python train.py --activation="geglu" --n_groups=4 --init_std_router=0.0394 --positions="rope" --attn_scale=0.0884 --parallel_block=false --init="normal" --init_std_o=0.00481 --init_std_down=0.00296 --optimizer="muon_variant" --warmup_steps=200 --final_lr_fraction=0.1 --steps=5942 --dataset="wikipedia_en"
Below are experts of layer 3 (counted from 0) of a mixture-of-experts language model. Rows are named gate (a neuron's input weights, with its number), up (a neuron's input weights, with its number) and show model dimensions 288-335. Each number is 128 + 24 x the weight over its row's rms, rounded and kept within 0 to 255.
Before each expert's rows: a language model's description of what the expert responds to. This comes from a sample of Wikipedia text that the model never trained on.

# expert 1
Capital letters in foreign names. Single capital letters and short uppercase pieces inside names, acronyms and model codes, often foreign, such as K'D', Z'd'ravka, SD70'M', plus "New" before York.
gate0 [160 119 126 144 143  90 163  91 147 152 107  94 143 104 140 121 105  74 132  93 134 129  89 103 142 149  97 140 153 136 165 136  67 120 106 180 138 132 124 114 152 137 107 113 120 122 114 122]
up0 [127  82 107 115  95 130 136 155 104  85 126 146 154 172 110 135 156 118 123 120 143 165 184 107 140 154 128 162 114 140 122 125 141 118 118 149 127 176 131 106 141 132 109 156 133  95 171 123]
gate1 [141 167 126 146 139  99 121 124 121  85 132 133 131 123 118 159  98 118 105 105 119 123 135  80 124 114 142 105 181 111  80 122  96 180 125 130 142 107 111 168 151 155 118 145 133 138 144  64]
up1 [170 162 145 101 124 120 110 133 114 117 162  91 112  99 156 140 176 144  87 111 134 136 140 140 151 123 116 131 137 100 106 123 123  91 138 155 116 162 139 138 158 109  99 166 140 137  93 144]
gate2 [138 121 124 144 117 123  98 100 167 125 100  72 140 122 112 125 105 118 108 169 133 146 128 140 122 127 142 129 156 118 146 122 126  97 110 155 171  97 135 152 122 133 175 126 153  69 143 144]
up2 [116 103 131 113 108  99 112  84 115  90 121 144 120 162 116 155  98 141 150 118 139 113 184 127 100 109  85 102 123 149 129  93 157 126 105 139 153 154 108 122 142  89 113 145 124 175 130 147]
gate3 [128 110  77 143 148 108 118 127 147 150 119 113 137 142 150 119 153  66  93 146 121  82 149 126  83 102 170 101 138 148 134 115 108 128 111 150 110  97  96 173  93 163  96 137  90 151 161 154]
up3 [106 164 137 170 144 127 128 122 122 155 152 171 116 147 152 172 132 145 136 127 130 101 133  97 146 131  97 103 131  93 145 158 133 156 153 129 120 153 115 156 113 157 117 159 153 106  96 118]
gate4 [ 61 154 121  99  92  96 133 143 136 114 157 147 125 141 143 117 151 149 117 135 152 154 155 124 150 114 147 131 167 110 145 113 150 131 146 159 150 122 125 128 119 120 118 147 138 133 125 164]
up4 [132  90 124 142 100 130 119 142 129 126 166 113 133  89 148 142 167 132 135 143 126 151 122 156 134 110 116 138 189 104  88 104 139 142 135  85 130 138 127 111 135 124  97  91 125 126 140 144]
gate5 [ 80 135 153 144 116 102 130 112 143  97 107  64 111 123 140  92  95 100 129 101 129  99  95 120 130 115 137 125 114 111 113 135 121 146 144 103 152 122 117 125 109 115 140 122 149  96 129 130]
up5 [136 108 169 153 147 123  80 107  53 103 139 150  74 129 102 123 130 131 146 105 112 102 168 113 134 124 127 136 123 130 112 105 176 120 105  88 133 120 147 101 121 111 102 118 135 130 133 109]
gate6 [146 123 117  94 161 129 128 163 127 132 165 108 141 120 155 134 104 103 136 158 134 156 137 127 127  98 125 106 150 142 149 108 138  86  83 114 151 157 112 142 108 138  71 151 152 116 145 106]
up6 [165 145 155 138 130  79 106 163 111 107 130 163 143 126 120 112  86 134 140 146 130 102  98 131 114 174 147 130 145  91 140 139 121 170 119 137  74 149 113 128 176  83 129 116 109 102 137 129]
gate7 [181 134 144 117 136 119 135 133 126 151 137  81 120 143 129 155 155 123  76 156 108  90 172 121 133 173 131  97 176 139 147 105 121 124  96  90 124 155 169 160 154 122  90 127 117 120 113 143]
up7 [143 123 126 115 151 142 150  78 135  98 145 137 116 116 128  54 124 132 169 103 181 143 118 105 120  73 116 168 155 136 104 179 167 122 163  95 171 136 109 109  74 101 110 149 123 118 133 144]
gate8 [123 119 105 124 157  97 122 127 116  79 134  82 110 155 150 107 119 134 125 124 151 127  84 168 149 106 147 143  63  91  96 143 136 116  95 113 125 113 148 142 145 134 140  84 141 142 173 117]
up8 [ 96 142 142 105 120 165 106 117 135 116 127 115 149 122 141 117 159 111 160 137 183 130 141 115 128 133 133 125 127 130 154 119 120 171 155 156 142 131  98 156 139 176 105 136 151 150 128  95]
gate9 [110 129  98 143 124  78 130 127  97  98 135 131  99 132 144 104 131 104 182 189 121 133 145 149 119 140 121 142  79  87  92 123 110 166 124 137 125 128 110 135 142 138 150 144 147 127 117 154]
up9 [ 91 195 124  97 115 124 113 153 141 106 108 113 113 132 113 143 133 115 143 102 107  76 166 164 153 140 136 126  77 105 142 171  71 143 107 145 157 137 108 133 133 115 102 174 144 114 119 126]
gate10 [144 104 117 129 139 127 127 152 121 111 166 123 176  90 118 140 180 138 123 131 134 120 134 111 136 123 168 123 177  96 130 150 112 120 117 144 133 136 118  66 101 144 186 152 142  95 150  99]
up10 [ 90 152 130 156 110  64 150 156 114 115 117 138 126 131  94 123 128 156 141  88 108 147 108  95 108 170 136 107 136 121 121 117 155 113 110  62 115 122 103 117 158 130 105 123 148 122 164 145]
gate11 [134  90  78  93  70 171 154 154 119  99 139 110 146 147 110 133 125 101  67 127 144 132 145  95 106 123 151 167 151 132 154 101 126 130 144 103 132 136 136 142 103 128 142 133 125 157 150 157]
up11 [146 154 133 127 156 145 148 150 129 128 133 127 171 155 102 164 129  94 122  90  74 124  93 126 109 143 160 127 108 135 142 152 155 145 141 144 154 100 105 127 137 165 158  88 110 146 104 107]
gate12 [128 123 161 106 127 126 136 135 163 119 128 142 159 124 138 109 150  78 130 114  99  83  98 149 147 145 100 128  98 143 155 136 117 128 147 135 133 151 174 163 168 115 123  55 154 147 102 123]
up12 [118 114 165 110 136 140  87 144 151 122 130 131 148  81  99 135 146 126 145 122 168  93 175 147 102 132 130 121 141  99 134 157 155  89 166 117 117 156 123 152 101 137 118 139 188 150 143 143]
gate13 [160 121  97 118 102  82 186 143 159 104 125 125 174 156 161 165  95 133  93 147 126 159 144 119 129 128 146 117 153 107 128 143 141 136 163 129 173  68 158 139 134 159 106  78 142 108 143 125]
up13 [161 104 121 134 162 121 115 127 103 110 124 118  90 108  86 121 116 115 170 131  95 106 151  99 167 128 121 140  85 128 160 138 125 157  62 114 135 149 134 119 115 127 131 124  98 126  78 115]
gate14 [158 118 104 122 118 139 166 105 129 136 157  87 101 156 128  89 112 175 173 153 122 136 145 119 127 112 161 148 135 122 132 161 103 115 135 156 160 156 163 118 122 111 126 141 102  92 115 128]
up14 [123 132 150 125 134 137  80  90  91  76 126 182 130 142 152 144 150 126 109 117 131 108 115 113 110 129 112 120 121  73  84 142 135 130 147 125  90 164 150 153 161 127 130 108 116 133 128 184]
gate15 [157 100 117 136 122 115 118 170 129 146 114 123 132 117 125  97 113 127 108 114 102 119 129 146 146 129 120 143 135 132 124 156  95 123 109 139 169 157  93 123 141 111 145 124 133 101 147 117]
up15 [ 89 128 140 142 106  99 139 136 133  97 166 131 110 135 125  56 175 148 144 122 126 141 126 117 128 121 129 139 134 129  58 136 131 116 139 109 156 127 141 117 105 177 107 149 101 168 142  95]
gate16 [182  77 117 115 129 146 162 130 134 134 171 120 120 131 141 137 147 100 141 178 136 124 172 111 155 129 136  80 130  80 118 129  93 124 138 140 150 102 151 121 116 132 159 141 126 104 122 120]
up16 [112  98 127 154 130 123 113 146  87 169 127 128 148  98 143 134 125 160 149 118 115 157 119 133 138 115 130 140 138 120  82 106  86 103 111 138 116 122 141  84 149 165 154 159 149 130 145 164]
gate17 [ 76 151 111  92 119 145 140 178  96 147 148 118 142 158 114 129  70 120 128 154 156 122 111 131 167 128 153 141 172  90 143 124 118 136 182 109 153 165 110 139 134 125 126 156 145 134 128 169]
up17 [104  64 138 135 130 103 126  95 179 175 144 180 128 117 151 126  89 120 145 155 111 109 111 140 148 144 160 120 121 115 114 129 112 135 108 131 115  88 159 151 139 171 117 122 101 168 102 195]
gate18 [146 116 141  97 115  81 111 119 135 103 106 140 130 130 135 115 115 164 109 139  97  97 174  94  87 104 133 148  78 131 145 110 108 103 121 143 153 132 119  71 110 133 108 127 217 108 133 136]
up18 [166 123 138 112 133 147 149 206 140  95 136 158 151 125 158 166 126 110 149 123 113 110 163 131 116 152 109 123 145 112 110 156 152 143 117 114 150 120 159  99 155 118 133 141 141  94 112 113]
gate19 [187 126 112 116 130 136 121 135 121 114 112 113 113 134 160 143 182 111  95 137 161 102 174 163  93 122 155 113 107 122 119 149 164 136 103  90 137 170 132 122 143 153 118 123 133 124 201 101]
up19 [111 130  98 159 166 135 109 154 147  59 127 176 136  95 115 147 163 148 109 174 142 139 134 120 123 108 118 121  99 134 178 136 118 157 109 117 126 159 149 113 103 162 142 131 113 147  96 117]
gate20 [131 130 126 104 156 125 105 129 118 167 143 110 155 125 119 125  97 122 129 131  96 117 126 126 115 132 182 164 128 139 120  95  80 115 141 104 148 153 135 111 142 162 130 103 191 134 131 132]
up20 [118 155  84 184 125 123 121 106 154 107 121  96 147 145 153 164 142  95 112 150 181 148 119 174 152  93 127 146 145 111 115 142 116 125 142 125  81 141 134  88 141 128 107 133 124 171 121 132]
gate21 [118 128 144  91 150 125 128 114 131 158 120 126  73 176 145  95 145 115 154 176 105 161 155 157 123 117 147 140 159 152 104 125  88 169 143 166 140 115 119 130  98  94 123 138 112 112 132 110]
up21 [128 149 127 115  88 116 180 142 151 128 104 129 127  80 134 157 169 145  86 100 119 114 150 125 118 153 148 131 158 143 142 121 110 134  96  84  92 100 134 138 136 163 122 160 116  72  98 131]
gate22 [128  95 122 132  99 112 145 118  96 133 128 121 177 145 117 160 130  79 129 150 135 142 132 107 181 120  87 167 191 113  98  95 155 172 146 109  81 127 140 135  85 130 119 151 154 126 177 119]
up22 [121 120 132  89 116 106 117 139 176  98 156 149 147 125 111 147 117 159 107 159  96 121 130 149 112 152 143 118 158 123 159 121 155  82 151 134 152 122 141 145 138 127 165 146 105 140  95 111]

# expert 7
Biography career narration. Career verbs and place names in sports and political biographies, such as was, became, began, returned, England, plus section headings "Career statistics" and "See also".
gate0 [120 122 136 108 110  87 100  96 143 103 151 116 136 124 114  76 119 126  90  89 143 112 154 107 112  91 133 110 107 151 150 124 130 121 176  85  98 108 122 129 123 155 129 148 168 124 169 144]
up0 [100  91 150 124 102 117 110 140 141 125 104  72 111 123 140  66 113 107 128 121 107 158 132  80 143 138 134 187 128 169 119 169 132 138 113 143 115 112 157 136 115 175 150 163 125 111 136 110]
gate1 [143 172 123 137  98 109  96 143 121 117 132 114 118 134 160 130 145 111 159 122 109  90 109 160 144 111 167 141 149  98 117 109 154 148 151 141 161 134  85  98  99  61 106 175 115 134 113 134]
up1 [172 134 110 122 138  87 110  86 168  91 125 123 139 121 121 121 111  94 159 104 180 119  83 141 128 101  78  90 158 136 199 146 142 180 125 120 140 137 120 131 106 146  96 112 137  82 127 111]
gate2 [138 120 121 132 156 172 105 107 119 143 108 115 176 140 140 112 128 143 135 164  97 136  86 124 165 115 135 120 123 145 113 141 148 117 171 100 111 160 108 155  76 163 155 120 110  98 159 100]
up2 [111 129 153 117 160 138 138 178 138 181 125 148 105 124 139 134 130 149 124 136 113 101  96 122  86 100  74 179 130 177 139 167 121 142 164 149 139 106  66 155  98  97 122 128 125 100  79 138]
gate3 [134 127 124 132 131 117 138 150 156 145 138  79  92 156 152 141  86 142 166 163 106 117 147 162 138 120 163 168 180 135 134 137 119  52 117  71 113 104 128 110 136 119 112 144 143 109 162 130]
up3 [167 125 146 146 124 141 170 119 130 123  93 123 130 154 147 140  88  93 146 121 111 153 127  77 113 178  95 148 100 156 134 111 109 102 122 130 148 123 158 114 127 134 170  93 156 108 153 111]
gate4 [142 121 145 131 168 108  85 104  94 112 160 128 116 170 138 121 152 132 111 136  95 139 133 139 119 112 179 112 178 117 106 114 116  83 123  65 132  78 121 115 151 117 144 125 105 144 125 144]
up4 [107 170 124 118 102 146 159 155 151 134 112  69 134  91 170 141 142 129 105 127 131 120 134 134 106 121 120 118 126  95 168 130 130 135 110 160 146 114 169 122  89 147 112 165 133 115 132 139]
gate5 [119 119 125 100 129 117  91 127 144 104 130 108 139 191 131 174 129 104 128  66 101 126 164 130 113 143 139 115 137  81 131 132 105  90 122 163 157 110 137  94 132 121 116 118 147 117 137 118]
up5 [151 137 178 151 127  94  99 129 173 117 120 125 155 124 149 124 157  99 122 121  87 173 143  76 131 121 131 131 149 131 152 155 153  96 121 120 106 135 136 141 119 157 113 145 130  86 148 114]
gate6 [ 97 156 137  82 117 149 119 116 140 121 142 128 138 123 122 118 126 104  94 145 137 132 142 140 142 156 137 100 147 120 117 109 146 105 106  94 126  94 127  98  87 167 105 129 149  58 186 128]
up6 [ 43 112 172 167 144 140 119 128 126 142 105 160 133 148  99 134 117 148 145 144 128 137 135 116 160 133 137  87 115 129 142  86 159 132 104 106 168 151 139 166 134 163 144 150 167 121 130 149]
gate7 [101 134 167  97 111 152 126 116 141 109 179 134  87 120 150 143 193  86 103 143 123 131 176 112 150 128 197 145 131 138 141 111 177  58 149 134 175  84 124 107 152 117 117 145 151 157 120 102]
up7 [130 186 137 151 109 105 119 132 130 122 113 119 142  59  76 153 137 132  52 120  71  97  99 152 126 128 159  85 109 142 134 113 118  96 133 122 131 155 148 141  90 122 115 159 165 147 128 141]
gate8 [111 141 140 119  74 122 147 158 177 144 148  87 138 119 143 118 135 143  90 117  87  90  92 144  91  79 170 143 156 102 133 144 132  74 123 124 134 126 122 132 132 155 125 130 106 139 127 151]
up8 [126 120  93 171 178  77 125  76 174 131  76 144 149 146 127  99  88 123 118 105 133 110 130 106 159 149 107 102 116 148 143 137 143 149  92 105 134 122  95 145  97 100 106 131 115 123 106  98]
gate9 [126  87 151 115 145 105 144 126 145 121 116 117 122 164 150 154 124  78 137 129  98 109 111 150 132 132 134 125 121 143  65 115 107 137 158 120 131  97 115  80 163  95 123 116 146  94 122 136]
up9 [146 120 133  61 109 106 177 142 104 196 116 112 117 121 151 116 137 154 141  81  97 130 126 172 130 103 127 146 105 112  68 123 123 163 131 179 136 129 147 117 124 158 128 169 181 142 131 151]
gate10 [103 125 139 132 133 149 103  91 104 157 111 141  98 101 119 139 123 107 126 137 136 126 110 156 104 146 149 130  99 114 146  80 128 164 124 101 125 127  98 169 116 160 143  88 101 150 153 148]
up10 [ 85 102 111 126 130 137 131 139 167 131 130 141 115 111 118 130 145 142 102 109 143 126 125 176 154 101 145 158 136  94  85  91 134  90 105 132 121 126 100 128  97 105 115 152 104 117 115 166]
gate11 [135 113 101 136 136 123 147 122 122 123 131 146 129 139 147 114 149 104 147 118 109 132  89 134  79 102 162 113 121 128  80 185 127 128 131 127 128 103 111 123 149 153 157 115 143 113 109 108]
up11 [109 101 122 151 125 101 122 128 128 105 194 152 119 106 164 139 168  80 127 145 149 140 161 104 114  94 153 148 112 139  92 155 113  84 145 165 134 126 120 127 137 101 129 120 141 110 122 107]
gate12 [140 128 157 116 100 125 116 157 133 109 136 133 111 171 137 102 110 173 110 128 159 135 115 116  85  80 170 113 161 121 167 159 140 126 122 141 109 129 112 130  70 140 106 110 114 118 193 130]
up12 [128 120 106 140  96 148 141 133 153 154 106 109  89 137  92 122 150 124 123 144 119 172 142  88 127 124 142 122 119 111  74 150 118 141 141 143 116 205 128 162 140 122 144 138 130 174 121  91]
gate13 [127 152 106 128 149  93 115 153  94  89 108 162 130 160  96  80 125 122 150 132 117 146 148 169 168 146 160 115 123 131 115 126 122  88 140 168 146 138 106 182 162 107 126 162 150 134 108 136]
up13 [128 118 160 169 104 129 121 138 115 157 120 104 141  67 138 127 107 146 149 142 141 142 140  98 154 133 128 102 168 157 136 127 145 121 111 114 108 133 120 123 132 113 117 156 131  75 109  96]
gate14 [129  91 107 100 167 163 134 121 169 106 156 129 110 124 206 103 158 108 152 177 126 135  88 142 145 114 153  76 132 137 124 109 155  92 128  99 117 102 135 142 139 135 136 125 115  93 135 145]
up14 [124 141 142 108  98 146  86 113 142 112 105  80 146  88 153 108 113 102 119 124 127 118 118 146 154 122 122 139  88 110 182 104 117  81 127 134  98 113 138  91 124 156 124 105 149 143 114  88]
gate15 [106 132 140 111 115  89  89 107 147 111 189 147 135 153 143 151 122 126 118 147 131 128 127 115 120 102 128 142 188 136 141 101 131 103 105 133 175 124 152 146 138 152 164  76 137 131 116 135]
up15 [141 153 130 173 126 146 156 164 114 111  98 149 124 164 135 113 119 138 152 105  69 130 106  63 141 177 153 111  93 151 151 104  75 143 120 166 120 121 114 135 119 134 122 149 133 181 149 158]
gate16 [118 128 150 158  81 112 117  90 148  96 112 133 124 130 111 180 152 104 150 144 122 153 135 131 145 116 141  69 177 112  86 113  97 150 168 167 115 143 125 165  92 125 152 129 122 102 164 134]
up16 [137 140  86 109 126 141 129 103 112 131 120  92 150 167 124 144 137 110 150 122 172 103 134 154 106  88 110 116 120 128 140 169 131  68 138 121 146 126 116 134 178 120 145  92 112  87 135 152]
gate17 [113  91  96  98 143 142 136 150 108 139 118 144 128 146 155 134 118  78 164 156 148 127 112  95 104  98 149 124 159 168 147  89 183 145 127 130 102 120  98 137 134 117 172 106 121 128  88 106]
up17 [125 152 126 119  88 121 162  94 137 157 111 163 100 117  89 132 168 112 156 101 128 119 137 126 154 119 164 134 114 141 129 100 147 166 128 158 139 131 127 159 146 107 178 145 113 129 137 135]
gate18 [124 144 147 158 150 139 144 145  81 106 149 162 125 142 141 142 147  94 166 144 161 127 153 147 119 171 150  88 143 113 130 124 133 101 124 119  89 121 155  83 135 128 145 115 143 158  78  99]
up18 [143 112 113 145 109 156  97 158  86 120 114  95 170 154 157 127  87  65 145 130 130  88 111  95 166 141 103 123 105 159 140 144 115 136 122 154 123 106  79 178 143 147 131 155  89  74  87 170]
gate19 [130 141 128 109 109 121 126 116 133  96 135 161 114 101 165 123 140 115 121 162 127 162 146 173  99 108 124 145 134 123 140 166 119 126 153 100 103 111 166 122 106 176 130 146 171  92  99 133]
up19 [125 118 133  93 116 137 125 113  90 129 145 139 162 102 187 124 133 131 109 101 114 124 138 148 166  89 124  94  91 172 151  96 109 130 123 140 145 127 125 151 153 115 168 112 143 153 102 132]
gate20 [131 100 112 134 144 173  98  96 143 119 116 148 153 157 115 133 139 137  97 106 115 144 131 123 144 135 155 115 100 143 178 108  99 133 110 124 136 123 170 160 117 136 126 142 134 136 133 183]
up20 [123 112 147 121 127 141 145 113 168 110 116 174 169 139 180 122  60  61 145 127 103 158 144 142 137 102 111 178 138 106 121 124 148  94 150 136 114 101 185  97  91 114 142 117 128 128 112 122]
gate21 [ 95 109 149 112 131 119 142 129 128 131 138 106 108 113 152 148 145 152 162 144 136 128 155 127 116 111 119 125 132 158 144 123 125 134 146 129 143 134 138 192 122 151 110  75 158 152 120 130]
up21 [109 154 102 140 121 159  99 118 113 182 101  94 115 109 105 140 150 127 102 123 189 151  98 141 161 148  87  78 136  61 122 146 165 147 127 115 115 185 147 128 139 139 121 119  95 142 108 135]
gate22 [141 101 132 126 116 102 146 144 123 114 156 115 130 150 163  89 117 156 113 118 136 116 117 124 112 114 161 127 133 133 154  80 112  93 125 125 153  87 155  88 143 114  77 138 175 172 159 113]
up22 [101 140 130 107  75 140 144 124 145 140 163 144 147 167 100 123 124 124 113 153 128 131 110 156 137 152  62 156 117 102 101 153  94 129 141 122 106 130 129 121 134 163 160 143 141 160 151 104]

# expert 43
Taxonomy and name fragments. Taxobox colons before names like Polyphaga, plus first capital letters or pieces of acronyms, titles and sponsor names, such as Al-U-la, M-EMX, Arena-F-an.
gate0 [145 104 137 133 158 150 125 114 154 134 142  77 134  82 131 142 120 103 101 195 102  87 107 123 131  91 170 103 143 152 148 152 115 130 148  85 132 139 170 192 146 146 111 112 117 119 122 121]
up0 [137 105 131 150 171  52 142  76 119 134  88 142 112 147  96  86 114 113 127 165 111 212 101  97 139 122 147 148 143  97 146 154  84 106  97 117 139 158 136  92 169 163 147 159  99 170 128 146]
gate1 [131 120 128 115 110 118  92 118 120 143 129 107 117 141 129  76 136 148 157 135 131 145 146 163 118 146 120 115 137 140 139 157 167 118 139 105 143 156 111 165 108 159  96 128 159  88  85 129]
up1 [ 87 153 139 116 139 123 132 102 135 156 116 121 131 142 117 143 112 144 137 102 132 115  84 102 142 113 119 159 120  61 144 104 152 129 144  99 129 134 167 102 119 156 137 126 179 143 111 129]
gate2 [184  88 130 119 142 131 125 110  78 125 111 153 152 134 124 114 147 107  99 155 131  97 151 138 125 160 129  91 127 148  90 124 172 138 104 131 171 157 131 108 152 153 130  89 132 118 154 141]
up2 [170 118 165 133 119 120 137  81 127 123 140  93 157 114 172 111 122 113 106 144  94 107 130 119 131 111 142  76 113 105 123 132 130 108 115 131 126 140 181 156 132 133 128 126 137 113 145 146]
gate3 [116 154 113 173  98  75 102 131 133 112  90  74  93  97 128  72  81 114 115 118 132 102 109 128 119 126 139 125 160 157 119 155 115 113 115 112 100  87 139 113 136 151 110 118 127 163 163 107]
up3 [121 115 151 101 168 129 138  97 114 150 136 134 125 148 123  80 142 151 152 150 134 126  99 105 126 125 122 123 102 137 116 160 140 111 147 121 109 134 139 170  93 149 125 129 124 106 136 105]
gate4 [128 134 160 124 124  95 159 114 128 102 138 151 161 161 144 131 175 159  96  88 105 140 127 142 132 138 127 151 147 119 114 155 124 157 152 142 131 143 124 170 126 155 132  83 130  77 162 121]
up4 [128 126 157 125 115 143 141 122 138 126 134  96 137 155 129 135 133 110 131 143 174 175 141 126 107 118 127 153 175 160 151 155 134 120 174 109  96 149  85 152 106 154 152 152  98 208 147 126]
gate5 [125  97  78 133 132 136 132 124 139 102 161 158 115 149 134  82 117 144 131 163 137 113 100 105 117 120 166  89 127 143 103 135 132 117 161 147 119 138 131 122 132  92  79 110 161 140 140 147]
up5 [111 131 162 134 106 100 131 126 139  91 119 142 142 118 143 147  87 153 122 158 132 159 139 101  93 152 129 127 130 158 131 105 134 107 137 130 115 134  91 141 100 152 155  97 105 114 110 183]
gate6 [123 141 146  90 137 151 116 141  90 120 135  98 117 134 102  90  81  88 140 165  92  93 114 116 113 140 140 170 148 150 114 142 147 139 166 102 154 138 157 128 124 148 140 123  95 145 106 122]
up6 [165 143 122 118 119 102 114 101 164 110 116 124  83 114 142 163 101  95 125 112 118 111 166 165 141  97 129 143 130 136 138 162 118 126 103 141 128 110 126 119 152  92 120 144 142 137  58 125]
gate7 [ 74 151 158 107 139 115 106 120 111 113 161 127  95 117 117  92 114 115 137  96 139 185 124 166 120  76 158 126 151 147 145 116 112 150 155 100 143 132  77 140 115 126  85 142  85 122 124 133]
up7 [177 109 118 121 150 138 133  88 118 138 138 121 158 114 152 141 120  66 117 147  87 127  95 113 117 116  94  93 135 150  93 128 191 121 151  95 105 124 113 125 120  99 132 109 132 134 127 114]
gate8 [135  89 154  68 102 132  98 135 105 160 108 167 119 128 108 129  96  87 103 158 119  85 127 101  84 123  97 113 125 127 124 137 129 140 128 119 130 117 118 152 121 137 164 120 173 125 123 101]
up8 [133 150 146 175 118 166 111 138 117 127 126 148  94 119 118  84 166 129 139  99 133 153  91  96 175 104 105 124 143 115 124  96 136 124 100 100 125 156 143 122 124 129 136 107 148 110 108 111]
gate9 [134  76 117 128 143 152 141 145 122 118  81 139 141 166 140 100 137 109 104 131  83 130 112 120 160 167 147 142 119  86 125 148 111 122 147 107 113 117 103 141 167 146  98 102 115 112 121 141]
up9 [146 101 158 109 155 142 119 117 140 102 146 153 167 124 114 123 160 127 162 150 146 126 119 138 106 149 122 122 150 155 142 150 161 120 111 138  90 150 133  69 159 153 115 109 153 140 175 152]
gate10 [146 115 133  93 102 133 104 163 117 179 137 118 148 107 136 140  89 114 128 113 168 135 143 174 145 118 155 125 135 138 132  96 174 100 152 111 126 124 126 113 163 140 131 144 130 115 118  90]
up10 [107 114 147 142 139 131 156 168 141 105 112 127 164 136 106 154 117 156 148 131 137 124 129 114 145 147 153 131 126 130 147 145 124 167 106 127 140 113 162 163  94 169 143 114 131 127 116 123]
gate11 [118 130 126 112  96  92 154 104  86 121 105 124 148 170  90 161 140 139 157 154 101 138 134 149 162 145 119 138 169 117 128 107 136 114 151 108 150 131 115 101 127 143 136 170 124 143 151 131]
up11 [141 134 121 118 147 145  83 155 163 138 155 121  97 160 161 128  95 144 160 132 129 147 136 105 143 116 159 125 134 113 170 164 131 119 162  32 158 123 137 110 109 118 160 137 154 107 163 129]
gate12 [156 129 117 173  85 122 138 132 112 126 111 101 103 130 134 115 129  95  86 142  54 116 127 135  80  99 111 113 108 127 143  98 142 129 156 155 118 150 107 124 101 149 134 180 131 118  84 128]
up12 [121 131  95 157 115  83 116 127 139 101 140 129 133 131  73  82 120 142 135 171  93 133 117 137 112  74  98 141 140 147 106 106 141 136 131 106 154 112 166 107 137 144 164 131 155 160 146 139]
gate13 [147 118 121 106  99 143 126 154 140 115 107 123 142 136 116 100 129  75 127 140 148 139  76 105  94  94 144 107 110 128 125 129  88 156 154 160 146  86 110 104 137 165 135 113 163 121 127 112]
up13 [ 77 165 139 105 110 138 116 111 105 116 131 134 116  75 133 143 114 168 178 153 129 143 131 103 117  99 134 139 136 110 107 112 141  80 153 118 140 106 134 118 163  98  75 120 142 164 103 158]
gate14 [174 142 135 130 118 150 117 119  67 101 139 151 112 110 152 137 137 123 132 132 105 162 126 127 109 134 114 123 124 130 125 118 142  76  97 108 132 150 110  95 109 126  97 114 148  77 182 146]
up14 [113 158 136  99 140 130 102 126 125 141 154  77 134  99 105 115 151 172 158 164 178 133 143 121 140 111 146 108 151  78 127 115 104 101 150 119 166 128 139 135 159 143 133 146 155  85 149 146]
gate15 [136 108 128 157 146 102 136 152  94 105 130 161  83 131 109 109 111 134  79 155 115  89 101 185 159 158 112 132 135 118 117 145 148 149 100 113 104 125 104 132 159 162 128 121 173 132 156 115]
up15 [151 118 120 110 140 109 116 109 113 127 135 145 158 145  93 133  95 119 155 122 124 164  82 148 147 173 101 134 107 121 142 119 128 119 108 143 142 129 101 105 171 147 163 124 128 131 108 128]
gate16 [129 114 133  97  97 105 106 136  82 118 115 141 112 131 166 139 150 159 161 128 124 153 102 136 160 157 151 128 148 132  89  87 150  97 120 126 105 151 114  97 150 127 129 104 117 117 155 154]
up16 [109 106  97 130 127 148 135 112  95 134 134 142  63 160 152 123 132 134 115 131  92 102 123 112 154 128 131  61 143 130 146 125 111 153 147 142 135 103 165 139 106 111 116 114 106 121 148 152]
gate17 [119 116 131 114 111 113 163 139  91 129 156 111 151 129 130 114 131 146 126 138 129 155  77 182 145 153 137 161 133 148 129 128  80 108 125 139 134 149  92 110 148 132 133  99 130 124 142 119]
up17 [140 101 160 124 134 135 154 144 172  98  85 153 158 153 145 101 106 129 122 119 142  88 110 110 110  97 139 140 100 130 140  64 164 164 126 142 109 133 172 111 160 141 118 145 130 145 127 131]
gate18 [123 157 129  93  87  81 116 192 130 128 118 117 145 114 157 150 136  96 164 130  94 149 129 155 149 106 115 161 117 121 106 120 164 120 121 162 130 142 145 121 128 159 146 114 162  81 150 112]
up18 [105 155 139 117 111 111 116  98 128 129 148 163 149 177 144 195 107 150 118 106 152 125 127 127 176 110 116 109 149 160 127 131 148 100 123 130 122 155  86  76 175 136 115  94 157 131 176 108]
gate19 [164  84 133 131  82 146 125  78 107 175  94 124 115 127 124  90 110 108 109 137 106 138 126 142 107 121 118  91 174 107 163 162  95 112 127 160 144 140 124 112 126 147  69 175 137 100 171 130]
up19 [144 167 163 139 111 158  99 154 145 140 100 122 113 127 144 100 128 150 154 100  94 128 152 126  96 115 128 150  99 158 187 106 121  92 117 100 162 103 121  79 146  99 131 116 162 113 140 142]
gate20 [111 132  73 132 124 109 120 132 114 121 102 138  95 144 124 150 124 113 109 121  88  58 130 205 155 152 110  49 153 146 132 104 139 140 147 152 177 163  83 141 130 156 108 115 153 113 119 133]
up20 [141 108 160 112 138 165 155 101 129 119 133 137  90 122 161  80 119 109 139 128 165 144 125 117  98 124 148 115 139 133 169 126 102 161 149  68  98 124 166 152 143  97 132 167  83 129 146 108]
gate21 [ 92 158 152 162 154 106  90 118  99 155 102 140 127 137 107 117 132 119 107 180 159 126 104 155 106 128 139 155 137  92 130 167 123 124 163  96 114 104 123 141  97 132 106 118 136 135 154 131]
up21 [ 87  84 161 135 149 109 184 159  74 139 107 121 139 152  93 138 136 129 160 118 122 113 141 156 117 146 145 153 165 127 121 118 121 144 126 135 152  97 130 121 120 114 119  96 154 106 153 150]
gate22 [ 91 141 100 127  90  99 105 175 144 119 121 111 127  80 113 151 154 106 190 153 129 119 131 131 150 126 111 152 143  90 103 152 141 109 146 121 110 102 138 133 131 137 162 137 178 107 175 150]
up22 [120  98 161 121 143 132 107 142  97 118 110  92 124 133 114 120 106 155 141 193  92 147 128 124 113 130 130 135 117 118 105 163 123 100 132 112 115 133 102 172  98 141 109 103 136 155 176 106]